{
  "n_layer": 20,
  "d_model": 128,
  "n_experts": 160,
  "experts_per_token": 8,
  "d_expert": 32,
  "d_shared_expert": 64,
  "activation": "swiglu",
  "moe_layers": [6, 7, 8, 9, 10, 11, 12, 13, 14, 15, 16, 17, 18, 19],
  "router_score": "sigmoid",
  "normalize_top_k": true,
  "routed_scale": 1.0,
  "balance_loss": 0.000703,
  "balance_bias": true,
  "router_noise": 0.1,
  "init_std_router": 0.00823,
  "lr_router": 0.00141,
  "n_head": 3,
  "n_kv_head": 1,
  "head_dim": 32,
  "vocab_size": 8192,
  "norm": "layernorm",
  "norm_place": "pre",
  "norm_eps": 1e-05,
  "positions": "rope",
  "rope_base": 500000.0,
  "rope_fraction": 1.0,
  "qk_norm": false,
  "attn_scale": 0.177,
  "tie_embeddings": true,
  "parallel_block": false,
  "init": "normal",
  "init_std_qkv": 0.0454,
  "init_std_o": 0.0,
  "init_std_up": 0.0454,
  "init_std_down": 0.0,
  "optimizer": "muon_variant",
  "lr": 0.00239,
  "lr_mult_o": 1.5,
  "beta1": 0.93,
  "lr_head": 0.0117,
  "grad_clip": 2.0,
  "warmup_steps": 200,
  "schedule": "wsd",
  "decay_fraction": 0.75,
  "decay_shape": "linear",
  "final_lr_fraction": 0.0,
  "batch_tokens": 65536,
  "seq_len": 1024,
  "doc_mask": true,
  "z_loss": 0.0001,
  "train_tokens": 301200000,
  "steps": 4596,
  "dataset": "wikipedia_en"
}
Below are experts of layer 13 (counted from 0) of a mixture-of-experts language model. Rows are named router (the router's row for the expert), down (a neuron's output weights, with its number) and show model dimensions 0-127. Each number is 128 + 32 x the weight over its row's rms, rounded and kept within 0 to 255. Numbers have three digits each.
After each expert's rows: "raises" lists some tokens whose logits its average output raises strongly, later layers aside; "comes before" lists some tokens at least twice as common just after its tokens as in all text. This comes from a sample of Wikipedia text that the model never trained on. Tokens count by the router's weight.

# expert 133
router:106095140086189108144123120139163083097114152177189119144159166101126093083097104107095057131131109136138101159122116155122125158116147181152093138089122151104171126107150176153060129094095051095071108096098163096180141062151122122134113140173139119108156170137096132166090109180140158198149115170106152096107133105121131118156142087123118176104127118140092128159156121189223165095165
down0:132088141089194117068119156125098148102180085133167055138087073152082069129072105134124129154157171172093095139133151094149149132185133116100128124081116148115147124139107144089122119114089208182141087150165192093126135149127069159114149065136163126140131143169165149131155139134140093110127111117169153152141147130219146185134084083096103116143140125168103179082106100100155094125137
down1:121134134138192138169114176200168150134148113116169107184127121135138126078121187152118152105128106118153192109122115059111158144153127135136070134085183118106105147135112091105133169097119141204132117136156077106126110116146136095104153143131140095111149066149208165115119151112116091102072142157109107123127097136136100074046121170116082152146053187137113188111125143118185079136083
down2:083149144105111103090149043098101109132141139155118132102182117101078169135122183172120162139097147126132167086135128181155159116135099196132080170103103116040169128162142131110091107110177123052154134133154159155153113120101130128158082130179155134120157120104075116092151152166117079124119052104134225139124130125124063140151110101122142162164099132179158115155114144104185098104119
down3:126121140079131130182101077100114112145193126117084085067143142139124053172130123152099113115163202110124105170146171137106097120129162135139131151083196144160143128144163118145133138116130091116091077118127113096171120081135143179127122069082151111125167139159110138096120096130131137094120125151121106145138145194185031107163121075191086174166124122185099103086123164109128106140203
down4:100130093164140120124092103126078147128136076121200132141097083160101116156130122203092098138092137147096132178147115163120112109168108169128080163173143176073139125134167123130082130201151118109137138188077126185097182113149072193079153063161080123199105155083161121163153130148109144096142117138146197139144105106089102133167100101139125131113154080143093134128070119108090119126154
down5:068127128093151149126118110121140140137069079174129101102180117187139152136112163125170133106158124094132078219107151126173124096207162099103140134149084094114128151130111104179065080163140136110100107165113165109189094083069102104157109149079165148109090078120149104162069147166082195122125133099165159144133110139180095155100156096106129128179150082166115146164144116142124090131135
down6:141136121133129142079124123105159179151132171108186157161166174137071107130071144104105076131144154115109114107105147100119057190116156153155117113118121105108107110175106137184162147119080115113199098120115062092104166070122121121105151107172130148216104113071119168105094198126115133123144081112143135171169127107080177144164128153109110131070117103179135086129110198098110121178145
down7:117124124128206190099113145142122151097180143089133111173077099120124093111128107092109147088099129163157169112134106181146103074114085144118124125127133190103095121144161129154133091161133122092154165163141146163133129100126171081097153165154192156102165113146112117159180189130146156148115068139133110093103072095145086119121110177111180143057131111121063176072133170144110137056060
down8:146134172110069144178107218138118159077186140124103111063105147101080097101136126070198104150175113113170164132086143077117168103164122107144129092103109125146136147101160141118147147136123125142153086067154094078127114181127161059149114140130124114156134088153087147110108156101187116138119106170223142127139136146118175143115172121150084075110135127099159102135133086052123150141155
down9:135114141052160156147162100156137181146121132070178184125088111146118137105120152138112133199163134137111133124105103103113124126135168128120179137089129056171133188147087068169111123118141148153192128086126110115119097094128108163132084152180078119103092114165041168134165130147043141073107123183119090132198147148154112105130139142114152106133080086079159143083140144174137105148129
down10:119122132168094140075170118150094167151116120076154154174110076130073224108167174176111152064124115148151112087187104122112181130118083140136131148137155168111078145124154113147120102138154111184124143131152108170122119157137178073073132133186201149136162156136127129107109087091149124141133127156111094143109142154093119117111127113141120138104184065102110139058117077037143155085110
raises: "201", "200", "202", "199", "198", "196"
comes before: "201", "200", "202", "199", "198", "197"

# expert 122
router:100076134145129104126164207133136108130111202152196128136135128136087117130072119148153148108121115139167116120138126172151142152145148098149122114088121140066161089134151109140129114087083113089146112158179130079143217063136178112133119121138140155160155142142108078094148127129113151162105093198123127069164130107094108175149127057106087200101136104103080080129169124126168117051172
down0:187089170173047112096174139099137137111136099097116179117144071198152109103162084153119148149129135110167134114074060084158101162188126101164132120050102144123144110159111137148166124106146159149080160137133153139139106131150086090133136187122095160156144131090060134084115112167176093109156196146120146145158128157177095145128107074125083126110084107152121105102117163106165081151166
down1:140149165103151102157141125102118135165101154174148098121088151071164175095095097171137081115155158146144122131150108173121142143186173052154129158084067110092061076148135125188135139131094134115146109194147120097075110122140138108122148182113084171137093141100116103138078112115070132180119117085153098100108152150138087127090112147147088120200139098122125076156163167194107118182178
down2:130113111171109177165133159130155098094034063179102173090138130160097155144116096042164104158191114094181119107079130151145077076110190115132174136138060136139106120141152128083128080110119170168124121153112062114144130154103126126147069132143094115148129152140123096150111172064097157108150151141143142105163147158117148116108104162064157140152118181093156098124128161173145161158116
down3:169127113131117125173128073166119113084139099092109101129173138103176096141160176112110105176122102107144148129134100083092034140142097131102135139174199162134128149126111174092113173083153111173073107124116111168138113127135112134170125122129022136158118128144120142090173210124090117107153158111085100134121165063146120089099129109158131154130150170182141200106089168111071167133125
down4:181157116137153134195185145118138123138092106079124095115100100098075076113098114114194140117115090109094092036186093156184168108166116071088140142121141144137166132121100176115160119105132153104179080160168144161077113219142086110162103159145143069124142090114106128137119148159157163130177097104123176119107104114099102136190110121131169100081122114096128104184137133163148145133110
down5:102119103097173156141115133084108133151169085143138170117101129112132100104144163178165102078119171085144136069137135081174177121093144180189156085127150249132180140145122082144112129109051170118198095119104090133134060128138094135101064134104120159127168144154136141124133113161116120148191114113143121157083069091160160094119144118145153134125116125138156080097113101108136113095178
down6:146161128101137161143134155106106081131133136215153115181100132132144091136107078166164170104200146116186106205143161139067106137114170115128121113193108122092100150138115092167123143075103199109071104117114138151126145129064167125125097175087164120147120070080092120146069123072131113138133106133144104101129121142128103099155175159124112146156127094093185125121162158069179063123134
down7:101145138153116116179141166126060076141108153105149162086142112098134153085113150067093136050161155169142119119108093161140180094126125124178111062126146176120116121129108180136129071127135180123162149130186171118147153123141157098061122100132134105122162113138134098106154065123155157152086150138196112107116173163093063104066113186100117097127113172111115093114171107153187092142186
down8:189110081167037130138183123080045126151082088122140095142181095131133110083162190117158100126126138172149155157127147185117095148132191187174124136126152137105181135118126090161140073160104125114141101130101083117101101143098168119157129106125171067138162209140126098146133135116118121128146106136148102045166101128102125164142165163118100109113170094161142139129107074123135130117064
down9:109107126079198141099165097151041111128159148093119100159089116195082162158134187091138119085146118125164151084176163135198083095151117092075140110091110154126194109146120171126052119086118087118133114125130114166177113084133127107169117113163113140136130137135105194071163185153141146124066177119138143173136086119127083138147141087102136122154098130088123171117104146175107140158133
down10:164149120098124110146097084089159130135091072167118165146079147137094163116124151197077105095182154033101119111178139106140110146139166116157155137138102175103094116193100082158102138131131149097088182146089171103151123139097146220143142149114072137148062157119145080130126136187126135130098118094141129098206132102134095111177093117135121165164133092165147081103148136139101136155080
raises: "ra", "ided", "ances", "ages"
comes before: " |", "==\n", "=", "See", "S", "==\n\n"

# expert 145
router:162100134125139164143138193117119027088164193146165139160136206111144095090114121080126080148144163133137140096103124175105083122141125204139083123113131164129142118090161129130071127113116064056109101141179150058138196118168149094122115097175171170110130136159138105129102134102121173110187102122155146136173065110087151110130081121111128149097144129107136111128120114091156117098174
down0:096157081082095094126068108089105091139169134084151178150096171129137128128090106084089134172142141139125148128145155146086152071124206155093066133120090149151188125087114082207141087171098157139081160093153200104096127121121127132105152120122127104131091150105098079160139100117134138159118130154138145145062121183168120087149159111202129156089152102115161145112170153195124114151157
down1:117116075190175104102067134142143125167115163195140103157198121135151075142115164168148101159099146123100135154040122152163123148096123145101162065154167100110138108114088139194130163144161124117144147082166091133135083104146128117112106074166105094129133130106152089138110143194088124140178086141115163085106136120119110144076150154148096113170187147112044093157132153106116092109192
down2:145216113121117123110105081107131147048103122133135128091098066140106081161106104148124137161137144201155128128067132092103133049101146166171151128133085093086135129085096136155116147075109134125174111168103141127093169191102128122114160182140144131126137109147105154152089137096103128171158117111116106145125094212158094079139111098112196179070154127111130149118160193163147155156169
down3:136096144110123120132132114121117133093143142122143112163127085058169106088148183154086128117103117115102153172135131163193162165140146106102158074117153133162046149116125148166112179133096099187163120081119146124113118083101101116112093109159120149104115125154100168133145143128160139135132150139127201072154087071166176175113129092099180130091144118165135086045154118227111109057167
down4:050043180089133130133134105198135160121103117130069124097133126144182153184070086177148146111164099087095081144129094155123163162160104089103146144136152145118149085116158132179179051113169130089144154159083121116112129132169129145097141170114075099133183130114097100138083129133132110141150053095132113142119071117119120163139136129106108155094176118127174137179119130147160200112158
down5:158155103070117084096144082094161162142178153096135132139113119133141117123117093083122092103173103178079138132158131168123161043093120167130168087102128161179155165116098154158142098107130124105143172079158097179111145085126129110119163167127153144103080127106102168108106093050151167178094081100130104169145194127151128118122122147106115101194137066174114112100156113173209114171117
down6:170157111136151149197147147191189077129157155171113093080139121127154082172181052172140135155124066104157080138106077153164122102145154128093156150197147095108034100161163110110161133067159116165158136131132116134087141150137138102066152099111109098169171136091114060113092129185171090110111134133154108141112089136120152094130134141103107107100155165125128107147118100120107074137121
down7:112155117161159170127147154112122094096111132155051144098149094116153136204145120099151126163089141103161122175049188162126102086085116149083060141141094143122081076162193163107151140135132160139117130047103130129138089105159203132183132125162115144046112136113155189137117149138084151133126139149108172106151123066086143132120126095167128122127114103164140085107133143154128063152158
down8:105084103173133128102071082210076137101106116152113121132177149129108153157159169141140063119174080110132132137171149118143150138107134131082084120162151096174111147106123079122152104121158120092102169144162073090124117175127190073105087189157115153111081147131144170147165148152107157094091105205099094073176144169080103145127149145111145053142150113095102140155184157140094114134108
down9:170150184145169081122097138125113124108161126116098154146132119169145117109158104171133170124133096088183074084117144136141137200101102168224140112085171177111090071158093148117156142062097155121156153114090161109140125101139150084085093158155157144133133184103176135117202108179107147091137157092170154125149098094132144088101109063079113110127096117092166122122146123058087122123144
down10:148110101178170099088125108122111147149148107117185121168059118107194149083062134149181120106159153035166127134151170107085106121156085082128086183143146117139145134131188172158079087162167121151149161118133094105141175165144119108122132094163111108118098108052168084096111180135105177123150142111108150113155125140179087101095158164090116126090139114160074131103138128105139202116134
raises: "ols", "ting", "ken", "hem", "iness"
comes before: " ", "ing", "er", "ers", "o", "y"

# expert 130
router:132123152097113136147191104088140126097167143126135111120100142138105103089077132088113099102125103150149137051131143145179137119175174184124105042078093163088146133119135106113125144129086098121138123128147149102171149066180106112108158043178127153108190145131141143134101098154158166137127086170187074115095152080112213155121123126130080170125181168115107173132106100094160179149150
down0:120165088112148108142146124109077180139160135105104139105103158187150159080087154080118145099148131119062115135137107151110094158065113164159066086110136134160133161132173137149168096124122169117153147133120103121091159181092073125171076117136145172162188086186113125158053116126164138147167140070095098080126128132093124116096125144089171092132165140106111213177120096180079155155117
down1:137211101132157144147069117148124196088123133133125127092151139103104144111138162089128108112157071141157102082076076137086094105148122131082152079144096140142169161091130144135108108135084152069093129133187147199140183064125128172105119174046147126152130075170096138185157145131113154153116156140152116101196123138107115092139207144099134178147098116104151093154132106124115081129165
down2:101116130146095121145133127148120117194146156158167095092120079162128109140154174127162113127134123128165143135151202107117117124192064097106145132181166131013090105116108094132075134160056137135121071102186126123148173130147101085129138151091071108140129096159137111131156133097064140106106092201119127108165125137076067151165135162199102132142102113146133134116171165146149086159141
down3:100161109182156109134154166127118116146179127102106113156085136139149122125133129101149065146066092178076123127083122115053187136137146141169110130166177126164138125177134140145129182141147095070094112179096156117064087118134130142073118137170094173106082172075146104103133168125143125167109115111108072114169108116161046178168147133089138113157168110048082158177147141110145122142124
down4:128122113137138135083090130160149122047105073185153113120069121154061074132132144090105173178132115137110148182110123120175096102117125058119122132041168141141146079132153093172145140108117146052127192121155150123134158089134126103150121142130095097189191117150136141088146147140118133210113137096167198172091118154131144099127103083118139138077163163088121173142156123139144101133119
down5:144160082032146098159132147141099141097100202148108136098140052124102123148089123201140159113137118144073163206097137136108133079084098109163147082166133175117154151107087111179114112088109104129141104168160148149108130130136125094161173183091117124123115094113121105178134130098091114123164178116133081138169176120170115085109124145148169156120073099104166137093126105174212143111137
down6:122170147157131116110122148149155091167104161127146115128096102142139100155111113068151120134141150102146142103138063103060143101126166096157199100118131175062078136135162125058142158109115099151132131228123068094076123085103101150094163108097140136108171165140121151084121169137053106174145136148153105142129091115103132135188147169131098120181099144219113177163132148132082140098120
down7:148090167121083121139084129167175137139104166114189121094132116135185124132120128126096068069132108105166136116117130134162137101115092107091132160205157084133076160101151096055094102122083153196200097121163110085141146129084169172128102155127106163110110077077128135114125165059124076110145113129109122120187137117138105154119186173173106136191151115183147113156100129184159102121129
down8:115117133172136110189080090164099125080133114165111117167122120119131079105155156121176119093130155101129178147172093101131135147155129155101174148105135100146055140100118133116145160076155099083138122107136117146150141156132169218137089102090102060081153190122155170130042134150183086086166133147154131143132085149140134127088115148114130100172077153155105061089151140166097206109106
down9:164087130136132144163131043084077160130104161092136093115119157150106150081103127129126160118105140156062098174116134098074148080081121181193121125136135143164119165151048142152117087143106129187153180153082132153035129124124090165154188169160146177115095090094104131123116106135126119107137180197148123121122126161096134130095112087123093168166083093127148156162131145102156166160131
down10:126083136068093104147115096153128120125178112150174128137114124155097183174105136130088109132154136113065141146192138151175112116102185177093096155202151104130112057125116089165133071120109202167106134075141141137068107136101118141155167178107129122106137097121099160195154120158084139166160137113134087145117149087113139118090111138158149161078098181167113078139140073154152114130051
raises: " –", " work", " |\n"
comes before: " of", " in", ",", " to", "ed", "==\n"

# expert 143
router:109097169097154148127115150119132096110136142149169068139121098079165102132094174064136046090082125127142198114177122167125128097124146166175157083101114166114136083111159138137139145131124106136103102094159108129202183097113155099163144036155126131160117175176169073173107068189111111125136143166151126112098086108117128127137103127168088157092134200146135150146141072118155144133167
down0:151112046146068088111173115082176157122130140065102147086156159129183146093108127102146116089115102074134111188065095069136119151144112128086172116093157109139149213170135148124067166099164092120122171107124150057142149139131101166159147137080083153210138116145121163111110094130161115140167118116130192144127153106176142104157146081107128099146151115094133150119108116116154123169168
down1:156178053132127161120072180073166169104129170086103100116122160103165142117079131113069113158127142121095099113144205088117162152148092209108159189129094123115168141113170177155140110140103109136120159122135139148080088213122133096113093133122225117106161160127116149133073166097152126128161096119113122158138118142164126136147102112143149056078090130134103143159113121088104081116105
down2:155108175172167132152125123123055112139124145135151113100128189137218169127136125127157187189191144128102148097094139114190089091200140109107148131063155092098064118083174113100114124119129181107126157118134126073066078127163138105131141119134134166118113086150141161132127091056114053152087148123151149076109132106128143127150126112057172161131089144130159151137152143088114099143140
down3:114180108089081110173114122145160187107151103118126104157085089117130122148136169171099145197103093086144099013148108119116143141163086135157137175133152213109133097123131068129087102106130159123136092107149206106170131083130120181113167142149197078145096154097107094091120141137106166163119134149150153120125138124173109149101115149160169140156081109125149091072067126158113134099155
down4:122106154097134115118125078114094145160198124086088105174122099142123135077142137166125101192199141119110127122138126102142145152124151131124210158140141113089094114091103087106131143128101125158154120142155145200139121088099169111123117130124106095154108141098159079168076181170156145135168134168093048198078126083138093149149078096107092152142142136100118081155159183128181062074166
down5:128129123162102069140122149106135085115120200121110152120117094133131107132147154144223075135166157098141144121157157171137093118065100100147107107155105142134094149110056105103135149117118101118114121135171141162122125143144151133093141117079102125178167089134136163159079042138158115104174168116103060147118146144154122107162148171111058225167125163126052094124130138200145109093121
down6:115072105135139203123120153091151125178137178158157113060117073168155081100133163099106098071123193159196139198156135169138123084113082139144092133102175144084143058161114115132172163083150161095123111089182116157101102114096065164175156112160136114128156159101116138127162137105122082157142122098122168113140146123125104129121123144080172124098124174161096110160172111110061118094131
down7:139158184142121108148188080127098131097142101104095219125105077115159095121125112163101150146109144084074109129107097174155121124109159106102157125129129106160201094082127124144152049110124107100131055125147095119119118136202145186165090117167180113151175108102161117177147142158177169149185100151115126128135125128129146134108129101091154199077113091104097121073143113184155105076120
down8:132063115110194048153140110073079147115171160144197157157154143145126116100139159089107070093092114153169163141171087123124137102067165086101141138125129143095151161153139177146149095126054074153152085160134108090074141123147166142167168141154100157144103175146156106136088163132171139097167100195099105131146150155108146106142147158113092115128132115117094094161063107177104138094092
down9:175170117110167163117134090127137157117129133132136153161123127112174101109132191146128151118143088146152129078106121229112116060088164161156115140133083082128129190035157125178128135095188101110118054140120144110220152117095168134148075158153129127131124173143130112165081071115121113120158110080148141126101105105095161116093160154084088072111170124118139126119083169160111131109114
down10:114166121125190138145163180128158153091128133110164106160132144150086116110166138118117182171190134114135188060147127069105165131075098133136127109097140142122165091129211130122205134083076105115101175141089053155128147130127171136112097116112143137134080126132099112115114109145125090121138089112145106103084165181131150141095141116094124111107143081069136114201191127142184077061153
raises: "\";", " than", ";\n", " enough", ".\"\n\n", "!\""
comes before: ",", "–", " |", ".", "\n", ".\n\n"

# expert 3
router:105094108090202148168186129147142116113173138122122092173151131102110083087078118062095057145141128161147164069060143138142135144140147128130121108069152170095165167135171100090119125105120100137094127180117155074196141115165155143058103112170177104116176174171138169160158145158120162173109092155133097135134131089095135180118092125096122121117122153142121126130131028107147119115137
down0:152135164149154156071165132093104115106108070101146101113162158126133119092089150065094097096131103102132160147115101154104128110158135145222142080107126105111103118081117125173138146130113101146141138131163171141180113194102117124125122159107141171128120179168186145081163108138116150216117073139164135096128127087104082119133139148075148116140082156126228130087084135091202131128072
down1:130185125109070111146083116117133144090105156120076106127116136116113147094096095091109124128117162089123150138131176153073105144120169148138046104178150116154168111089086067168104143135089121079187114121184104118157123161130183121168127067119171115136115124156108098136162132099156137192163140152166161100103103136147112090147164112088114186051157154082197094178168108146162184133111
down2:174075120136141141118131119146109070156111144112082096111134131088100184133163120106147143101179120163115136192113170082125084160125121123173113120108138155188135170174071118132100135118139072094159148147161058115126083142115145160121145129109168143118158113147175139111171143089131150081155172066093085128167093205165047145136127130117194122137095098151160101156123085148124128108034
down3:153056148193177141126163132078126132128136161080120147094143134115091082195118150159071100126100145211098112146115131099161105111101114078121086126109129126110125083099099200094176061138096089186158127117132128109139045159131145150093151138133119143075110112156058139133114149067142168100154111157120201103168112136079184106157159137140121166145143148177130141118156124163136123130151
down4:115107168085110152142110166134122101081132105138109120157147121174124172122109166174126132088129167165135167142114072148154120143163070080107095111094132083116096164139094130128084114099193082109113132134120238134120154118082150101132182118103046116108166114177106129134174162152106192092118147065083103133162104080145083110164126091188148185092159110118173125129165161151148137131101
down5:101126069111092101134104122080183165139193100185096147153086098093102123177189111126084113089137133135136151122098162125103156131159176106151161138130148145145132101070173117127135094117100145192062106094142089174156138139033166124138105167108117082185081153086128141134134201108097130105164151140158127125093124163177084129132140127160145130182120182071116092123106089090106153154149
down6:116111152154131151114106150118088162133132128109108139089173130229106128162080178156064145113127157186147147169113127083126135112055108142082093093117135112162140065105080189117141152102162119113156120219100154160198185151151161075113141123099142151163125160136128137141112104090094056109128080151093115093144146117107114114151159106100115150077112108168199136124146140074112135146107
down7:094090092122186161082203097146141194160081146085151139110153117098127075121121117168166085136113125141133094151143063158140093146124131140165104148104157162100175070083132147072134131172115100128145108106120134123186176136145149176114117084082144165158172152186065166076065162125112144141147119154114071135150140116086116152113168124072063131144137160108128100133172105185110109096139
down8:152145112133156143094114168155124118149102088143131078077163164109063111104087128064155113133094135151138134111093124091119108216140133181099109125120109142182104139157114115176127058135233091127134148187141100158166150085076125173087181193140125118099148101183134188103141146103144136156074166108107123185147118122120106113125121125063166114153107104114145169145087095146088099131137
down9:144115110128126122105155111150122180142121189154143116124164108145045137123135126072156137120137139124084169048129098096163087077146096115172108083156198140159130129176056141140197168163132090108068130143128193124137130150112124071167159114168110091110129114099173118142100156151127192148097108096095104084089128101183114154123080193178097189113134117114090118109178112107125122126127
down10:125120091124149128146171107163190158202138167122138176141149093064140130112132179162122168118175132135114158159167095129161157072143083125107113170163113074101102141119158176142109126091132084094107104136118164127088143111097143088146130022123120154120165095194136089111096095132189096122123132127096109054136092102151148134119150124129143109064128192071139093119184094145147093153176
raises: " of", "\n", " in", "\n\n", " from", ","
comes before: " of", " in", ",", " was", ".", "ing"

# expert 78
router:095072138103189110152198135122151095094125195175175125126121137124115093115092125083141065109106077124121135119180087162167167143132161121137169125082120134133116081123122128172105121118114118123097076106144173112161153111124211144136115064133151216180131148145142088159109138176108125162098145156148084092120080128074168126151060093148067169084130138148143133148084069145127145126131
down0:143144104086128135157200127076132113096099145171147133141083107157147176165122183062110082151138153175125155065127085177113075097062117178141124148094156119096095127126114113102145107119130080116174162188134117163137103120147111088107147108128169145111123182123110111065141129131116096128184109106113180109150140114106140103151174106113151168080164173205134177160114132086066179072118
down1:112142131171181105163123127120226149135152092121129139205117128153132089102110102102104113121110143062144066049176150093068148147105129146110166114160132146072115165094148164121085096104180082176117121105114134117118119120154114128174176147091116072119119092188110132151056118204182116099189127134085162158105122168129119122117125162160189115139124091113090150122121108148130098142141
down2:134170109096155139102115139153115111163136082075143126116084076171101144144144123157124110068118180103144125114079098132115091173214182113196160099134113129178124121139115084150133066112131094141113122194131127129140085112126098133131153175150171134084220160055116161103188102135109094128140126153115092160107110085118107096145111175114096208171109117079172132128126116153151176116098
down3:152081102109121095140090140122080102171154120103072116085135092097092149135114090159148154110156168125128075099103151107125104143142089108159152153154105097167162121166160173116120175124140140104214161154186102133074165079107162152118140214133197130110115074162105168158118156158091165177154118139163108193110108064132139165101131176149130099083092106124115132090112099096100135071091
down4:173125101181105123126176088117174155136109131078118126076157133126136156070153130171105154138101148119100092103116172140142104136165127109136106163119121098092102169085153166117069156115104141154098186081120096129201110164122165150103049148099162153135167117113132120169136163084184156186116105088121126119124098142150157114102059100118156045108141137123089115158149184116135210113060
down5:086096138063119149130145140061144100085183164042144091141135176142151078139128159159119155105139173184141126145094139079142086104104117076168163089123170148130137088135167140124158095111207108142134156102163149132138145133181102158100153164071109137116139167119140162088150066071126175119094114092102145131132155065132120126079113100122105130131118203105152142150122115132159076196164
down6:057128082150130125187141136159111153135143111138139147131154148103125119141164076118151099081119100090152104155113095105077160127086095088149097140157184160119130161177137156154139188125073148150134128094172136111113169138036113115162161150122081149066165136149209093090159154115136114113206075120090104082117178192112133103105159122117126110048127149159131147152144145125101085149087
down7:123149123070110148089100140129073130184132142131072101118137140116109079150148119120156123118143128087184136159163114138083135119112109223170113123109085178100152138121083180153110120151133104126104167126104125081095071114091124126152159127117068074191150130130178091092128126090040108145149190132135150070145129133132094102173125125145141168154114171126191192187163162096128073140143
down8:138109190111103139110124141180102134124083157083188183109131134089152121078096130086178136150153164173159146136125159086104159122160099168070130155075107054106168095110155190125145131144073125159151145075158102065090114165127130100083144097128162093098102110123150134173114149164130108041117103182129129139137110140164108108147173198117120128067158147161120184074156123147109120132120
down9:147126097098156116155145082079152123158085149116103118109118160150151190110124141157149117172122155134113099084119121149047101146211107164144142102082135149127159120100151098119136153105078130178151129145086127133100078100143144074126123185102145136099090145113108128069092068092122087135159150143221156105181125101118191158113123088106195129191155125156137091141132168116150155153045
down10:118113104185127101114107081118161091119044112113088163137134113062113188094108144143089159169128156071178155138097154106165081135103140175168092117122146119115110193122137159126098161127186110169118124194109081161159158100176156186109052091084054149156080134135157131056125135113117141183095111139116146121130114133170111152152141117139141123157149103096078165099166138129114155118164
raises: " overall", " Preceded", " defeated"
comes before: " |", "0", "6", "4", "9", "5"

# expert 124
router:095137113147210116177099133136118099070141136138149134127109143117141093053106096086100090173139093165150151048130122119131145144140206157114101158031110126089181129105147127125093139085098091089084126168177111094156160092158109102106126100123187124136162210141145150162176109172167137139102092179120111124140144070116164130104105131148113134068105174108153162107125136147101124123167
down0:097105126148124159150101081149186133071074134183135093095152130066089119082127133092129190154101114130152164179101132090107119184112135046156134144153121156124080124170132111084062166079135121144176104105098149178194094188151093132195092133142119133125120159139144186169132131114096179149135166096127135143142114149154131120094061113189069127091119131107121114135120166175141119095112
down1:159138159170125123127100107052097094146114113169105095154143168124115084127106148090136128104200140110163150104104086066109141129149148160106101194081119101065194126085162127097108098140101123107104118168123109134201150094106101121113120129143209147087191159094113167117114148157140150183135135148124121123123082109110115122126083170203126113103105209140194171134080092142151097142136
down2:054187121149173175070113113089091147061164090157143160068141131091120125138169160094076129111141095153176129166130147165155065145080125090147083099126112099086148072097141132137182190067200125084139157123099128138105097117160147104126089197130086145119131115130121119116114153130131180141130113091167153136152132133084135094132120102078141200104194133162148149133123149134128140179120
down3:101141142163131085147137082072098078122168124118157103146101103190151121096114138133109178171127139137160122111130111103104176127186140142055138147189032079153181121118079113106106107153131109190143148157138098147151144052103082131129171162156156149149094143106128147086177097097105154094163145166164152084145136144182078107136099119167195140109122093119138093115115135095102071157169
down4:179129099097100117136160095115189116157120115152176079177141135146128154134121131074165138061181085104091135152085099148131121069215158134169160122093131130171190143109119136135101103164088127116153129164172162140109147092150110080136092090117077095140087160136135173127157142109121147118189109117100153117115182134082082076164103173144160162087057094135081141157142125118091078116166
down5:114117158145103125128118125130163111146142158124136178134109101122149111170080128148157108185123146148117104165122111100098119134090103153113138088110100157119144167134113145080135173150145161074159087166120162088126119112225099082118083170145126073209107118132186125129114119070130145191161129137196059139108125136090128077150080115141082131102148155205070112182121097111172143110054
down6:133087162152154121108159126073125096100144125118145141153121165074140095162080167168142099145148094116133126169107139120128106108110108116174132094142179115154100152184140124193118092119091133152170102028104133156179140126093140169130180087076085051095132151131083192150153146098097074157170185103144133079076142122146122143177066168132139193159103129148127117103121141125145073123153
down7:108149109147123101116107110103117135126128143165119026096117155172132164126145168115124108080116148123138100086115175103129132113165128134200092152138128094086116070122151114113104211173163093115161133046134120144146152068167163103130120149159108100130165176122152121143068116188106155117176134131151107144174098092123175130089164128103091105124213075138071163159140156129109088186092
down8:122135137136131230090169137107117087143118135055134139161126145153131114091160131081046130146154105068109158121081126152081118121143103124048183126163081059140171139136113193126133143116135139170141068171108115124137170075124163128131105107143118062138153057126152121183140154103173153116148109172097163130179081125087109137120142138128074108125180112137166168147169150128106125103128
down9:111137119135078150147112095110116109105140165133131127150148110109090152088111048103076159106133144135118186074114137108152056105112171105071115103151122134132201088111070112174149120150156165176104135098138107092135169047086114179150141159118137174158147148132098126102143166158116153104147141165200153110111113119138139176092179110163084161134136069063189152097178105131167125106175
down10:096117156122131108111066102094154137197089153188103063107095160140101143115181049145174103133126107160174089104109110106134132158100124110101117175129093086110196170109131126147090073166091153099159160098169129115107119106145097179148148177149203110142160063090129123103158101141136146095102137171131056141121186151094132117111160120092127165150134215108110134140137157158131138118095
raises: "ers", " of", "s", "ing", "liest", "able"
comes before: " of", "ing", "s", "ed", " to", " for"